Weights of a small mixture-of-experts language model, trained from scratch on English Wikipedia.
Size: 14 layers, width 320, vocabulary 3616, 85.9M parameters.
Below are experts of layer 3 (counted from 0) of a mixture-of-experts language model. Rows are named router (the router's row for the expert), gate (a neuron's input weights, with its number), up (a neuron's input weights, with its number), down (a neuron's output weights, with its number) and show model dimensions 80-159. Each number is 50 + 10 x the weight over its row's rms, rounded and kept within 0 to 99.
After each expert's rows: "comes before" lists some tokens at least twice as common just after its tokens as in all text; "mostly gets" lists some tokens that are sent to it at least half of the time. This comes from a sample of Wikipedia text that the model never trained on. Tokens count by the router's weight.

# expert 16
router:54 75 38 45 40 43 73 25 54 53 21 57 49 51 23 44 58 55 65 50 51 70 51 46 55 48 56 50 33 39 48 45 55 49 25 47 44 48 49 68 60 50 39 55 59 55 52 52 47 44 49 48 53 52 48 59 59 54 57 59 55 52 52 69 51 47 24 36 48 44 64 60 42 40 48 50 63 46 42 53
gate0:51 39 39 45 65 52 52 57 51 25 67 54 53 46 41 45 51 36 35 47 51 53 56 44 53 50 64 54 35 45 57 49 43 65 50 62 46 40 62 27 50 38 55 71 44 47 58 56 54 60 54 74 62 30 53 45 56 61 43 45 24 53 39 55 46 69 51 48 47 44 53 48 54 41 31 49 50 44 43 46
up0:32 57 59 55 57 58 45 51 49 53 54 35 68 58 47 42 58 40 51 51 57 52 32 39 52 54 64 43 30 48 52 52 58 48 54 61 48 43 44 33 51 58 66 59 58 47 59 45 48 61 56 58 56 37 54 37 40 62 57 57 57 61 43 56 51 63 52 36 48 53 43 37 66 54 52 44 48 38 49 66
down0:27 51 54 58 66 59 37 45 56 52 21 42 44 45 47 40 42 48 52 64 54 55 65 61 55 53 35 47 41 34 52 51 63 26 49 56 51 41 39 47 47 33 57 50 59 57 64 43 50 51 67 51 56 48 49 46 43 40 41 57 55 60 42 52 46 63 49 59 47 41 41 60 46 40 53 39 37 50 70 44
gate1:49 53 50 41 55 56 49 66 58 57 54 35 50 73 52 61 40 56 53 46 52 40 41 47 55 48 31 64 64 59 57 51 45 40 47 43 53 56 40 50 65 31 32 41 59 62 55 51 59 30 38 63 51 56 50 45 55 35 50 56 46 64 35 40 52 55 67 44 63 44 48 58 62 55 42 42 61 51 62 61
up1:50 40 59 48 33 60 42 40 50 73 56 47 59 44 41 35 31 54 64 34 38 62 39 57 41 43 45 43 46 44 47 36 65 27 61 50 51 51 13 61 52 54 47 53 57 42 80 51 62 50 48 49 45 47 62 45 42 55 43 52 52 33 44 51 59 41 53 49 54 47 44 47 47 27 59 43 61 52 57 54
down1:46 54 48 67 45 49 61 45 51 55 44 46 55 54 29 54 54 56 57 56 49 44 40 47 60 42 51 69 53 60 69 51 33 63 43 49 71 53 54 52 61 55 44 58 39 49 34 51 40 40 69 64 52 59 55 55 68 59 43 48 57 35 47 65 63 56 51 56 54 60 54 59 47 31 51 52 43 50 51 57
gate2:49 44 45 46 43 50 58 63 47 61 43 49 50 38 43 49 47 51 39 35 55 59 32 49 59 68 49 65 50 47 65 44 53 60 52 65 59 54 44 40 38 47 46 40 53 35 56 45 60 51 63 52 14 54 53 42 54 66 69 52 54 47 49 51 53 59 51 51 39 48 72 43 58 25 46 56 36 55 59 66
up2:47 39 51 39 50 56 67 62 53 66 48 49 50 41 40 53 49 63 46 36 55 61 39 52 51 61 48 66 50 48 63 40 54 49 54 64 55 60 43 31 27 48 46 40 55 39 46 46 66 36 62 52 18 62 52 44 60 67 69 60 60 49 44 56 51 60 39 53 41 52 70 35 60 27 45 63 33 54 56 58
down2:32 62 43 51 47 36 47 41 53 37 44 68 33 56 48 47 67 51 48 46 36 52 67 67 58 34 41 45 56 59 43 36 51 47 50 19 49 50 44 48 74 59 62 44 31 56 67 30 50 47 54 50 59 50 60 55 48 44 42 53 34 41 36 48 55 44 52 52 55 46 59 47 38 48 36 45 50 52 64 39
gate3:46 52 48 47 53 56 56 33 39 61 39 51 39 42 42 45 42 49 73 56 46 65 50 47 67 35 30 64 56 58 50 50 53 54 36 34 63 59 57 64 30 52 54 55 49 44 40 43 55 41 41 49 61 54 48 35 61 56 43 52 50 46 55 65 68 60 62 43 50 53 45 47 54 60 51 67 41 64 46 43
up3:47 44 52 55 59 42 36 63 66 44 48 54 63 68 53 61 66 45 26 42 50 54 55 68 48 67 69 38 59 50 41 48 50 47 76 66 43 34 39 35 58 53 40 36 45 60 50 51 47 63 52 57 49 50 60 54 39 27 49 52 57 59 50 32 27 48 58 55 56 55 38 57 59 46 47 28 47 40 49 47
down3:29 50 63 61 68 51 57 25 72 49 46 64 50 68 42 42 36 54 38 52 43 57 44 41 29 61 49 37 37 27 45 58 54 46 49 52 56 61 49 45 60 60 54 47 62 25 44 41 34 51 35 53 59 51 50 21 51 57 55 52 47 51 51 52 50 42 51 48 48 53 50 60 44 62 46 52 44 32 62 46
comes before: " | ", ".", " |", ", ", ") | ", "–"
mostly gets: "8", "N", "12", "10", "82", "11"

# expert 82
router:50 62 48 57 45 41 50 62 64 65 67 39 44 47 45 49 54 72 36 58 52 45 50 56 39 44 51 42 48 53 51 52 51 58 51 57 36 50 63 61 48 38 46 47 39 42 50 44 47 39 52 35 29 47 39 69 57 61 64 58 57 41 49 63 46 45 77 43 49 33 52 53 47 64 52 47 61 57 38 47
gate0:41 47 54 56 54 53 46 60 58 51 69 37 53 60 56 43 42 47 47 41 46 28 36 39 50 38 58 51 50 46 37 50 64 58 57 55 70 48 28 63 39 41 54 40 41 49 80 40 50 54 54 78 60 28 50 29 47 37 31 47 60 63 52 55 56 57 50 50 71 52 42 43 37 58 50 48 60 45 48 44
up0:50 49 63 54 50 51 44 47 27 56 36 52 54 46 57 55 56 53 46 46 56 41 60 56 43 56 57 27 34 39 48 36 51 52 65 45 74 67 56 30 72 56 42 64 41 46 11 39 48 59 39 48 55 38 56 70 49 44 44 53 32 37 60 60 27 57 34 51 34 55 64 45 60 53 57 54 67 49 43 56
down0:50 46 54 56 56 58 58 48 40 36 50 57 55 61 43 38 26 70 36 50 56 53 54 65 41 46 59 37 47 57 47 50 48 41 56 37 58 39 34 54 43 52 62 50 23 55 44 59 46 54 63 51 50 49 59 50 65 62 43 53 79 31 47 50 38 60 54 56 65 45 51 55 50 49 46 44 44 42 48 51
gate1:50 42 57 49 46 57 58 64 37 32 51 40 70 37 46 35 47 37 46 73 50 57 53 44 53 59 68 53 38 52 53 55 45 54 70 52 45 42 54 40 49 55 67 33 55 49 38 45 35 57 44 42 45 44 35 39 42 53 40 39 51 58 38 36 29 42 70 56 46 43 52 50 42 67 60 44 62 29 44 44
up1:58 42 46 57 52 60 57 78 34 40 44 49 74 48 39 26 50 49 41 60 48 58 41 29 53 55 62 58 39 41 56 45 52 47 63 52 46 48 52 43 53 64 66 32 41 44 49 49 40 52 47 45 36 43 37 44 39 43 41 39 62 45 31 28 56 48 61 40 45 48 56 56 47 70 51 52 60 35 42 38
down1:49 48 35 45 46 36 43 53 58 52 41 76 43 56 59 33 53 59 42 45 42 58 43 54 39 50 40 55 24 53 31 54 52 59 43 64 80 41 46 58 61 59 61 53 52 47 54 49 24 42 34 62 51 52 54 46 59 51 49 61 46 53 40 66 48 50 46 39 54 35 57 48 38 58 51 46 49 47 49 50
gate2:48 50 52 47 52 60 56 47 38 34 34 43 51 46 55 48 66 58 60 46 45 38 40 61 67 51 51 42 51 49 43 61 45 39 64 51 48 54 57 78 50 43 27 56 52 56 55 49 51 45 54 68 61 56 62 46 60 56 52 52 58 53 51 63 48 60 44 37 52 54 57 47 59 51 37 55 49 48 58 51
up2:47 68 54 59 49 47 36 43 50 54 48 48 46 56 42 47 42 33 53 46 50 46 51 51 57 46 41 67 56 43 49 44 43 58 52 40 55 51 59 54 35 54 29 30 38 53 48 44 69 63 59 43 53 49 57 75 46 52 56 51 51 29 55 54 38 45 66 65 38 46 71 43 55 50 46 48 43 58 64 50
down2:55 52 61 50 54 51 61 52 40 48 57 39 58 51 58 48 32 44 49 31 60 48 23 53 46 50 51 44 65 48 55 64 55 67 44 50 47 64 53 53 51 22 39 38 36 53 40 54 62 53 58 52 58 67 48 61 63 49 35 48 43 47 53 54 57 60 61 47 49 48 45 42 50 54 59 59 53 48 57 60
gate3:39 54 49 44 49 53 52 62 65 53 58 67 41 53 43 46 26 51 61 50 54 53 43 45 47 72 51 34 41 54 54 58 53 42 39 43 46 67 51 70 54 63 51 46 55 48 54 60 38 45 51 32 46 63 44 38 59 36 58 54 53 59 42 60 67 64 45 48 48 36 40 47 37 40 70 54 52 35 45 54
up3:47 54 49 47 75 44 65 54 74 37 57 48 47 47 67 43 53 44 61 58 53 35 60 46 60 53 35 49 58 61 60 47 53 57 49 83 67 48 45 54 51 56 49 59 53 60 49 34 58 51 46 51 25 41 48 51 58 47 69 49 50 46 37 42 58 51 55 56 53 64 51 50 27 43 45 41 42 66 58 40
down3:48 52 54 48 42 44 60 51 48 46 46 64 40 64 63 53 68 54 44 45 43 43 46 63 49 55 56 37 40 46 54 71 52 51 72 47 47 59 31 40 54 55 37 54 54 68 66 48 50 55 30 38 63 46 48 41 63 46 49 53 44 56 50 53 57 49 51 47 53 35 54 64 27 22 55 57 49 42 50 48
comes before: " | ", ", ", ".", " |", "–", "; "
mostly gets: "25", "20", "19", "21", "16", "14"

# expert 75
router:55 52 52 59 44 43 55 65 59 48 50 39 65 43 45 46 54 27 45 44 54 40 53 50 36 57 57 54 51 57 53 49 53 45 55 59 49 32 58 51 31 47 39 55 52 74 70 42 45 76 56 28 45 42 27 40 54 43 59 50 54 48 50 64 55 58 56 52 37 63 39 66 42 58 55 31 62 45 51 67
gate0:55 54 57 64 59 55 38 41 44 57 65 48 69 37 31 51 57 48 49 55 41 44 46 42 54 63 35 53 54 40 53 35 51 26 32 54 31 51 53 47 47 66 51 53 44 49 53 43 40 45 34 52 75 72 57 55 43 55 33 32 50 48 58 53 55 49 43 41 56 63 62 50 39 60 51 58 64 59 58 43
up0:64 48 68 55 71 52 45 63 51 35 57 37 50 55 46 62 71 49 78 52 54 53 45 44 64 50 50 55 54 44 57 60 53 51 55 32 50 43 40 57 52 36 43 51 44 43 61 62 43 54 45 38 52 44 50 48 33 53 40 45 60 59 56 49 43 58 67 50 52 56 61 37 52 43 51 48 61 56 69 59
down0:67 47 48 54 45 44 48 56 48 38 45 44 35 58 56 53 68 55 54 58 52 38 66 54 59 45 58 59 39 65 51 61 52 63 38 46 39 59 68 50 42 41 45 46 53 41 53 50 43 42 56 55 62 60 61 50 65 46 49 43 58 38 56 50 70 53 43 50 71 30 60 51 57 46 44 58 53 48 73 48
gate1:50 56 40 53 55 43 37 29 37 56 59 47 45 39 54 54 49 60 48 59 34 48 49 36 51 38 46 59 44 32 29 51 49 44 43 58 62 46 44 35 49 35 55 42 42 42 80 51 50 42 56 59 51 52 58 63 42 55 41 39 56 57 63 40 49 55 54 44 61 44 56 49 50 61 60 63 55 46 48 51
up1:68 37 50 43 54 38 61 49 63 26 45 38 36 42 52 24 49 56 52 56 52 38 60 34 27 51 39 48 59 32 55 51 45 64 47 53 43 55 44 44 64 47 58 61 43 65 53 53 43 26 35 68 53 46 54 54 59 39 49 68 45 64 54 52 61 56 47 47 61 51 48 55 50 50 59 44 38 63 50 41
down1:60 35 65 54 60 53 39 58 51 44 59 50 47 37 43 53 63 42 35 36 56 41 64 43 46 50 44 68 35 72 46 55 55 53 51 51 40 35 36 47 52 60 54 68 62 46 45 72 45 46 35 42 62 38 52 53 54 64 51 69 27 62 25 57 56 46 56 52 51 41 33 42 40 53 53 44 47 50 31 35
gate2:53 48 48 54 41 66 48 56 64 35 47 53 56 55 58 47 46 48 42 49 53 55 42 58 44 33 41 33 36 50 43 50 48 55 52 60 68 59 77 54 51 42 31 45 36 46 36 65 60 61 53 50 61 56 45 31 57 52 49 44 64 58 55 53 62 37 45 51 39 43 63 54 50 30 43 38 52 51 40 47
up2:50 47 42 36 60 31 39 61 36 60 46 44 40 41 45 48 60 37 54 41 48 63 56 50 67 55 53 68 60 59 52 53 33 41 57 48 40 49 32 58 41 52 66 51 61 50 57 19 33 47 62 43 43 49 54 59 46 46 40 43 48 54 50 47 50 56 60 59 59 54 34 44 47 66 54 68 51 52 60 57
down2:34 53 60 49 61 50 62 44 56 45 52 54 43 62 59 45 60 70 47 45 53 73 49 43 55 42 64 43 54 40 51 64 46 40 50 42 55 54 65 48 60 42 34 66 42 52 42 55 35 51 49 63 48 51 59 69 49 57 39 50 38 57 40 56 37 67 62 43 45 48 66 36 31 60 50 39 34 27 83 29
gate3:45 52 36 40 38 42 40 42 52 59 59 28 53 47 52 67 43 49 46 43 53 47 41 57 46 47 35 59 57 64 46 73 64 59 39 54 57 41 50 41 42 56 38 57 41 59 57 53 46 51 58 46 49 68 63 58 60 45 32 52 40 50 46 58 59 62 46 47 44 40 64 43 66 77 46 63 65 57 56 52
up3:51 56 54 62 45 30 49 56 48 44 48 35 42 70 37 52 41 52 54 12 55 56 54 64 47 50 38 46 46 60 57 45 51 60 44 57 41 58 47 61 35 52 49 50 55 19 44 51 51 62 48 52 27 54 53 51 58 47 39 42 56 70 34 47 50 57 53 49 48 53 73 43 62 56 51 44 57 43 63 41
down3:45 41 57 59 59 36 38 53 43 58 60 45 30 63 49 44 52 40 38 38 37 54 40 40 46 55 27 51 33 62 50 22 66 46 54 55 46 46 44 41 65 56 41 65 49 44 50 51 63 58 51 41 44 43 47 47 47 56 55 54 44 21 50 51 61 47 52 23 53 52 52 33 42 58 51 58 43 42 54 50
comes before: " | ", "; ", " |", ".", "–", " mi"
mostly gets: "0", "N ", "07", " | .", "05", "á"

# expert 40
router:49 60 57 54 42 46 68 61 65 51 48 34 40 49 60 45 55 43 45 49 53 35 50 45 68 50 54 46 56 35 48 50 56 58 71 59 35 43 59 55 57 63 55 56 45 44 61 51 49 52 54 36 52 48 53 53 67 54 55 54 65 56 46 52 60 40 54 61 68 51 54 50 55 42 50 38 47 44 40 37
gate0:45 52 49 46 36 55 53 50 55 62 43 62 42 53 58 52 47 37 45 56 54 54 36 58 53 47 53 46 47 50 48 56 32 48 43 56 51 41 53 39 58 68 22 70 51 48 25 52 42 50 46 60 65 44 44 51 32 44 39 34 50 28 45 38 56 65 56 47 39 58 48 41 53 54 28 33 58 40 50 55
up0:38 55 49 52 28 61 41 46 30 40 27 55 49 41 26 52 58 45 33 63 50 42 65 37 46 48 44 45 56 47 45 62 57 44 40 41 50 43 43 40 54 57 46 51 63 26 36 59 33 43 44 40 47 55 44 53 57 67 56 47 57 45 55 34 49 57 49 48 63 36 51 56 67 64 54 41 63 53 43 42
down0:53 44 40 57 34 47 48 41 39 57 68 54 64 52 64 46 34 52 34 56 44 35 38 58 60 53 48 56 43 53 39 52 51 49 43 49 49 54 59 58 33 47 59 66 54 37 51 59 59 36 57 53 47 47 44 50 40 59 44 52 50 78 53 51 34 47 53 43 52 49 40 60 73 46 43 58 65 49 63 50
gate1:58 57 59 41 47 22 63 54 53 51 36 51 35 56 34 39 51 56 50 53 51 48 46 42 49 50 59 65 62 54 49 48 55 54 51 45 49 51 36 54 65 60 42 42 53 68 22 41 32 43 50 62 48 43 38 56 50 54 74 46 46 70 67 56 43 65 52 50 49 53 54 54 65 61 49 51 35 54 54 43
up1:58 43 55 46 28 29 57 71 47 55 27 44 42 49 50 43 53 36 51 50 54 54 57 35 68 59 54 56 57 49 45 64 51 64 51 49 49 42 40 58 68 65 62 39 47 52 43 61 45 45 44 49 43 38 58 76 52 66 52 56 57 55 54 54 84 58 56 51 49 56 46 50 58 64 55 42 45 61 56 63
down1:33 35 38 39 49 28 67 42 57 43 58 51 57 56 47 46 51 62 40 46 54 53 48 59 61 51 51 54 45 58 46 56 40 29 54 57 50 54 49 47 50 43 46 52 33 63 53 53 50 34 56 50 39 38 44 63 47 50 49 53 44 60 54 60 26 51 66 40 28 43 48 43 52 52 57 45 38 56 51 57
gate2:40 47 55 68 65 42 61 51 64 37 47 55 63 58 57 76 69 54 44 38 48 55 38 56 45 38 41 49 76 50 38 48 52 30 58 62 45 58 60 72 48 59 41 54 46 51 45 59 49 48 58 37 43 59 49 61 49 47 34 52 67 53 56 59 54 43 50 32 70 38 48 55 40 35 46 54 54 49 48 39
up2:43 44 55 67 51 48 56 41 70 36 57 44 61 56 54 71 66 58 40 33 48 46 40 56 53 48 45 51 63 49 30 46 55 35 54 67 41 51 54 71 46 59 42 50 38 57 53 59 59 48 54 41 37 57 51 56 48 55 47 53 91 45 53 63 55 40 54 41 64 41 41 54 31 46 40 52 61 52 53 43
down2:54 31 41 52 51 50 44 57 63 53 58 25 55 60 51 65 46 49 45 41 49 44 41 61 33 36 49 57 42 50 66 43 32 57 45 47 45 62 42 59 47 55 70 47 49 38 45 61 57 63 40 24 66 27 47 55 50 59 66 55 33 80 62 55 44 51 49 51 43 45 59 59 49 46 59 31 58 67 48 54
gate3:37 56 66 54 38 51 38 34 29 55 60 57 40 49 60 44 27 61 58 37 37 41 41 40 59 57 66 40 60 40 40 60 48 36 48 47 47 41 43 46 39 36 56 75 48 49 61 50 51 54 51 50 36 51 34 47 38 43 56 46 40 53 63 53 36 52 55 60 37 47 42 47 52 50 58 44 80 60 54 54
up3:46 61 51 53 35 42 54 51 39 56 53 52 59 44 61 44 50 42 33 37 42 53 51 49 57 47 77 49 44 46 37 58 44 44 45 61 65 44 38 58 36 44 67 74 48 58 47 58 62 50 49 32 46 64 41 51 42 66 44 50 40 36 63 51 70 37 54 51 57 52 69 63 58 54 62 62 59 58 59 50
down3:55 48 40 57 40 46 50 58 66 66 49 57 50 45 45 53 58 56 39 44 48 41 76 48 51 53 62 63 61 48 35 46 47 60 57 43 36 59 54 67 40 35 25 66 38 34 69 60 53 60 42 44 53 45 47 61 55 38 53 48 55 57 64 58 70 52 66 36 30 46 42 58 36 53 48 54 52 61 58 66
comes before: "\n", "\n\n", " |  | ", " \"", " |  |  |", " |  |  |  |"
mostly gets: " |  |", "),", ").", " |  | ", " |  |  |", " |  |  | "

# expert 99
router:47 65 50 54 62 49 65 39 51 64 50 53 52 56 54 40 60 40 50 50 54 29 58 56 39 51 28 34 41 56 51 46 57 57 34 52 39 41 62 49 37 46 61 35 57 48 60 50 46 44 55 33 50 53 53 48 63 35 43 54 52 54 41 30 41 36 45 43 51 54 60 54 34 73 61 43 57 45 50 68
gate0:33 55 43 36 33 56 45 53 41 57 48 41 44 46 61 44 45 55 44 68 59 52 61 65 48 21 50 43 68 30 53 50 43 46 55 53 43 52 61 53 42 50 56 46 34 34 36 39 64 58 49 58 35 71 38 65 43 38 46 35 26 59 52 65 54 53 48 52 39 56 37 47 51 44 70 37 60 49 57 44
up0:59 48 54 67 22 55 38 43 42 66 37 54 45 42 38 52 36 45 51 62 29 42 52 58 50 36 31 42 37 51 58 32 55 51 48 54 61 62 47 56 36 44 56 45 50 63 47 41 60 42 47 57 52 40 57 26 58 49 51 50 48 34 56 42 65 48 49 57 38 60 27 44 35 59 74 57 54 45 49 58
down0:58 35 43 35 51 53 49 39 56 68 64 48 53 79 57 45 60 32 46 50 38 60 65 50 47 48 34 64 49 70 44 58 53 34 53 42 54 41 79 38 55 46 39 47 29 67 50 55 44 50 53 67 53 37 41 58 63 57 49 49 40 53 49 35 69 36 44 56 53 60 37 43 37 65 51 55 56 71 65 48
gate1:61 56 48 49 52 58 43 54 66 68 41 53 49 54 57 45 66 47 44 63 52 41 54 29 31 46 29 47 61 60 28 38 25 36 42 32 44 52 55 38 64 41 59 33 55 51 35 54 50 39 61 59 60 51 50 48 48 44 54 40 41 64 79 51 48 36 41 28 70 41 45 36 49 41 45 61 48 25 56 45
up1:49 40 47 45 65 73 44 39 54 48 54 52 41 59 51 48 62 46 60 47 62 61 65 42 54 31 24 60 63 53 48 51 42 41 52 42 46 40 65 34 55 49 66 54 71 51 25 54 45 35 59 56 51 28 41 40 46 58 46 43 72 54 54 51 54 39 48 40 38 55 41 43 39 52 51 40 50 35 60 36
down1:57 46 57 50 42 41 51 52 40 52 37 42 42 48 55 65 50 52 62 63 50 65 40 53 44 58 49 50 51 42 61 55 65 32 53 36 54 53 46 63 42 43 66 23 54 46 31 43 56 47 41 53 45 28 60 32 41 63 46 46 54 45 50 50 52 46 63 54 61 42 65 54 46 47 60 72 62 55 44 39
gate2:54 46 57 64 60 66 47 53 54 45 38 54 65 45 57 58 59 55 68 50 57 38 36 64 55 56 48 76 54 35 43 55 39 56 43 56 39 35 53 55 51 63 55 43 50 36 47 55 61 51 61 38 39 58 53 41 63 65 53 57 71 63 41 36 68 43 53 55 36 40 38 36 50 51 50 58 40 34 42 54
up2:55 56 40 40 42 36 43 61 53 47 71 54 33 53 53 41 41 43 25 54 42 57 55 34 28 45 63 35 59 61 62 54 58 57 43 41 47 65 42 45 46 52 48 51 48 74 57 46 53 52 51 58 57 47 57 46 35 23 40 48 36 38 59 64 40 47 55 46 64 63 47 70 50 34 41 41 49 63 65 46
down2:38 63 49 52 32 55 42 55 59 46 51 52 66 32 44 54 45 59 46 37 45 61 47 46 56 64 46 59 57 52 23 54 54 54 33 61 47 45 54 78 53 47 45 62 32 59 25 49 47 53 41 38 34 61 34 51 57 32 38 59 49 63 54 56 57 68 53 63 57 40 51 61 52 65 58 56 35 45 50 40
gate3:49 55 60 39 43 50 32 73 46 58 44 54 51 53 59 39 48 51 55 59 50 44 55 59 57 39 36 38 35 44 54 47 62 47 40 56 55 64 55 61 41 62 52 42 31 42 55 42 66 63 43 56 43 57 45 39 46 47 58 50 44 46 51 43 42 50 57 55 57 73 43 64 63 56 43 76 62 44 40 28
up3:50 53 53 43 30 38 48 55 25 74 39 43 48 49 51 43 43 53 58 45 47 34 61 53 77 56 57 29 39 37 53 46 57 39 44 49 29 48 46 38 35 65 48 45 45 51 41 51 67 55 38 34 54 50 63 42 56 59 60 54 44 42 54 42 47 36 46 44 29 44 49 70 47 42 65 68 55 47 43 60
down3:33 58 55 53 45 34 69 74 53 68 51 57 50 47 40 51 46 55 60 50 45 62 55 42 40 62 66 40 52 42 47 68 59 60 70 37 57 68 34 59 51 66 57 40 57 62 29 69 55 64 40 51 36 49 56 51 44 65 55 64 48 41 56 62 40 31 53 68 57 69 52 50 59 43 67 53 69 55 53 41
comes before: "2", "1", "ision", "ity", "ually", " "
mostly gets: " May ", " January ", "ual", " April ", " March ", " dec"

# expert 106
router:45 42 47 21 60 53 47 53 57 62 37 63 66 57 67 50 57 45 53 47 48 55 51 28 55 65 53 53 50 45 50 44 59 51 62 54 49 46 49 25 52 39 48 68 56 44 64 41 52 38 52 41 30 44 58 53 51 33 51 47 46 59 44 43 61 49 75 68 49 55 33 53 50 38 43 48 39 30 45 51
gate0:34 34 48 45 45 70 56 41 57 57 64 50 52 64 47 39 45 30 53 56 59 36 44 47 51 55 60 36 44 52 45 65 48 49 47 56 50 43 50 38 37 61 54 60 46 62 48 45 57 34 43 37 64 58 61 57 45 48 50 41 63 39 32 49 51 54 51 31 53 46 29 60 39 50 52 66 24 50 49 27
up0:36 34 49 48 44 72 59 48 62 58 66 52 55 67 43 49 41 27 63 52 57 46 47 46 50 47 56 36 33 55 49 56 50 49 44 62 54 52 50 40 33 59 56 51 44 61 44 47 61 40 46 33 57 51 71 52 44 49 51 43 62 43 42 56 37 49 55 44 44 43 30 54 41 49 57 60 10 41 48 41
down0:50 52 40 35 48 47 58 48 57 46 25 63 57 55 50 57 36 53 50 29 60 43 41 55 64 55 36 23 37 65 61 52 45 47 46 52 54 46 48 51 44 37 56 47 48 50 24 58 51 50 64 36 54 45 55 36 30 39 50 60 50 40 49 44 57 30 67 48 45 50 50 48 40 64 41 55 23 47 56 50
gate1:42 64 54 58 53 55 68 49 51 47 53 54 54 53 48 39 49 46 43 47 49 66 47 42 45 38 45 62 57 39 50 58 44 56 47 25 58 48 56 37 45 55 32 41 54 56 37 52 39 48 59 52 53 35 32 54 51 48 50 46 58 64 38 62 49 50 49 74 36 60 43 59 58 37 42 59 44 50 55 35
up1:65 50 44 38 53 49 36 52 51 48 42 47 41 45 47 56 39 46 47 59 54 42 50 57 47 68 51 42 34 61 47 45 49 53 45 65 44 56 41 59 61 39 67 54 52 49 69 55 59 56 41 50 39 68 60 41 49 46 41 53 38 37 65 37 41 45 50 31 52 33 56 36 43 64 50 42 57 51 46 59
down1:47 50 67 57 53 67 55 37 36 42 54 59 58 42 45 61 60 54 59 62 43 59 46 36 74 32 28 43 67 34 48 61 40 56 32 37 53 60 43 58 52 48 41 57 37 59 35 62 49 50 55 40 71 53 49 73 41 60 47 66 48 49 44 43 54 36 38 49 60 35 55 54 56 51 50 57 41 66 47 59
gate2:29 40 30 50 64 59 58 52 47 51 59 54 63 54 59 70 68 51 57 47 61 28 53 37 38 40 54 44 45 54 61 48 37 53 48 58 47 54 74 31 44 47 43 43 57 53 46 54 61 38 48 62 43 77 61 51 53 36 56 52 54 54 48 39 40 31 59 54 28 38 50 30 42 39 48 48 45 59 38 64
up2:43 42 47 36 66 55 72 52 46 63 53 62 58 54 48 61 62 50 43 45 51 32 57 59 43 56 45 38 39 41 48 48 47 52 35 53 44 60 61 51 75 52 22 55 62 60 49 54 50 34 50 50 62 66 67 55 53 32 60 56 50 56 44 39 25 38 45 31 49 43 54 42 52 37 43 59 69 44 50 53
down2:34 32 51 42 35 58 69 33 60 42 31 45 29 57 60 42 64 52 54 51 26 38 57 42 24 68 45 56 49 33 45 54 46 39 63 46 77 59 32 39 42 62 39 38 57 54 46 56 45 63 64 54 51 70 39 50 28 62 40 65 42 52 61 62 62 65 32 40 55 65 55 40 47 48 41 63 39 43 73 54
gate3:39 74 51 64 62 56 46 63 58 47 44 38 40 46 38 46 52 63 50 68 40 65 41 48 40 42 48 71 58 38 47 57 36 48 45 51 65 52 47 49 50 35 52 50 41 30 48 53 47 61 56 48 53 45 62 30 57 67 48 52 48 41 42 42 67 61 61 53 42 52 49 52 52 43 48 46 66 46 49 46
up3:56 33 62 61 39 51 43 26 49 48 46 42 67 46 58 50 42 57 44 51 51 37 55 60 64 46 51 39 46 66 51 48 62 46 37 50 24 44 55 37 66 61 66 53 56 57 63 54 49 41 52 55 57 58 34 55 39 32 51 51 46 54 65 50 32 49 57 45 52 55 63 65 60 57 49 67 35 40 50 33
down3:57 61 44 41 50 38 42 54 32 61 62 39 29 43 50 51 49 20 60 50 58 45 54 41 56 52 31 56 57 50 58 55 61 39 34 52 50 31 61 53 48 52 49 59 39 35 57 35 64 48 42 41 50 62 36 30 50 48 51 49 52 51 52 60 59 54 62 46 56 53 60 28 69 31 40 45 45 28 47 52
comes before: "2", "1", "side", " Party", "3", " No."
mostly gets: "| ", "|", " up", " out", " off", "- "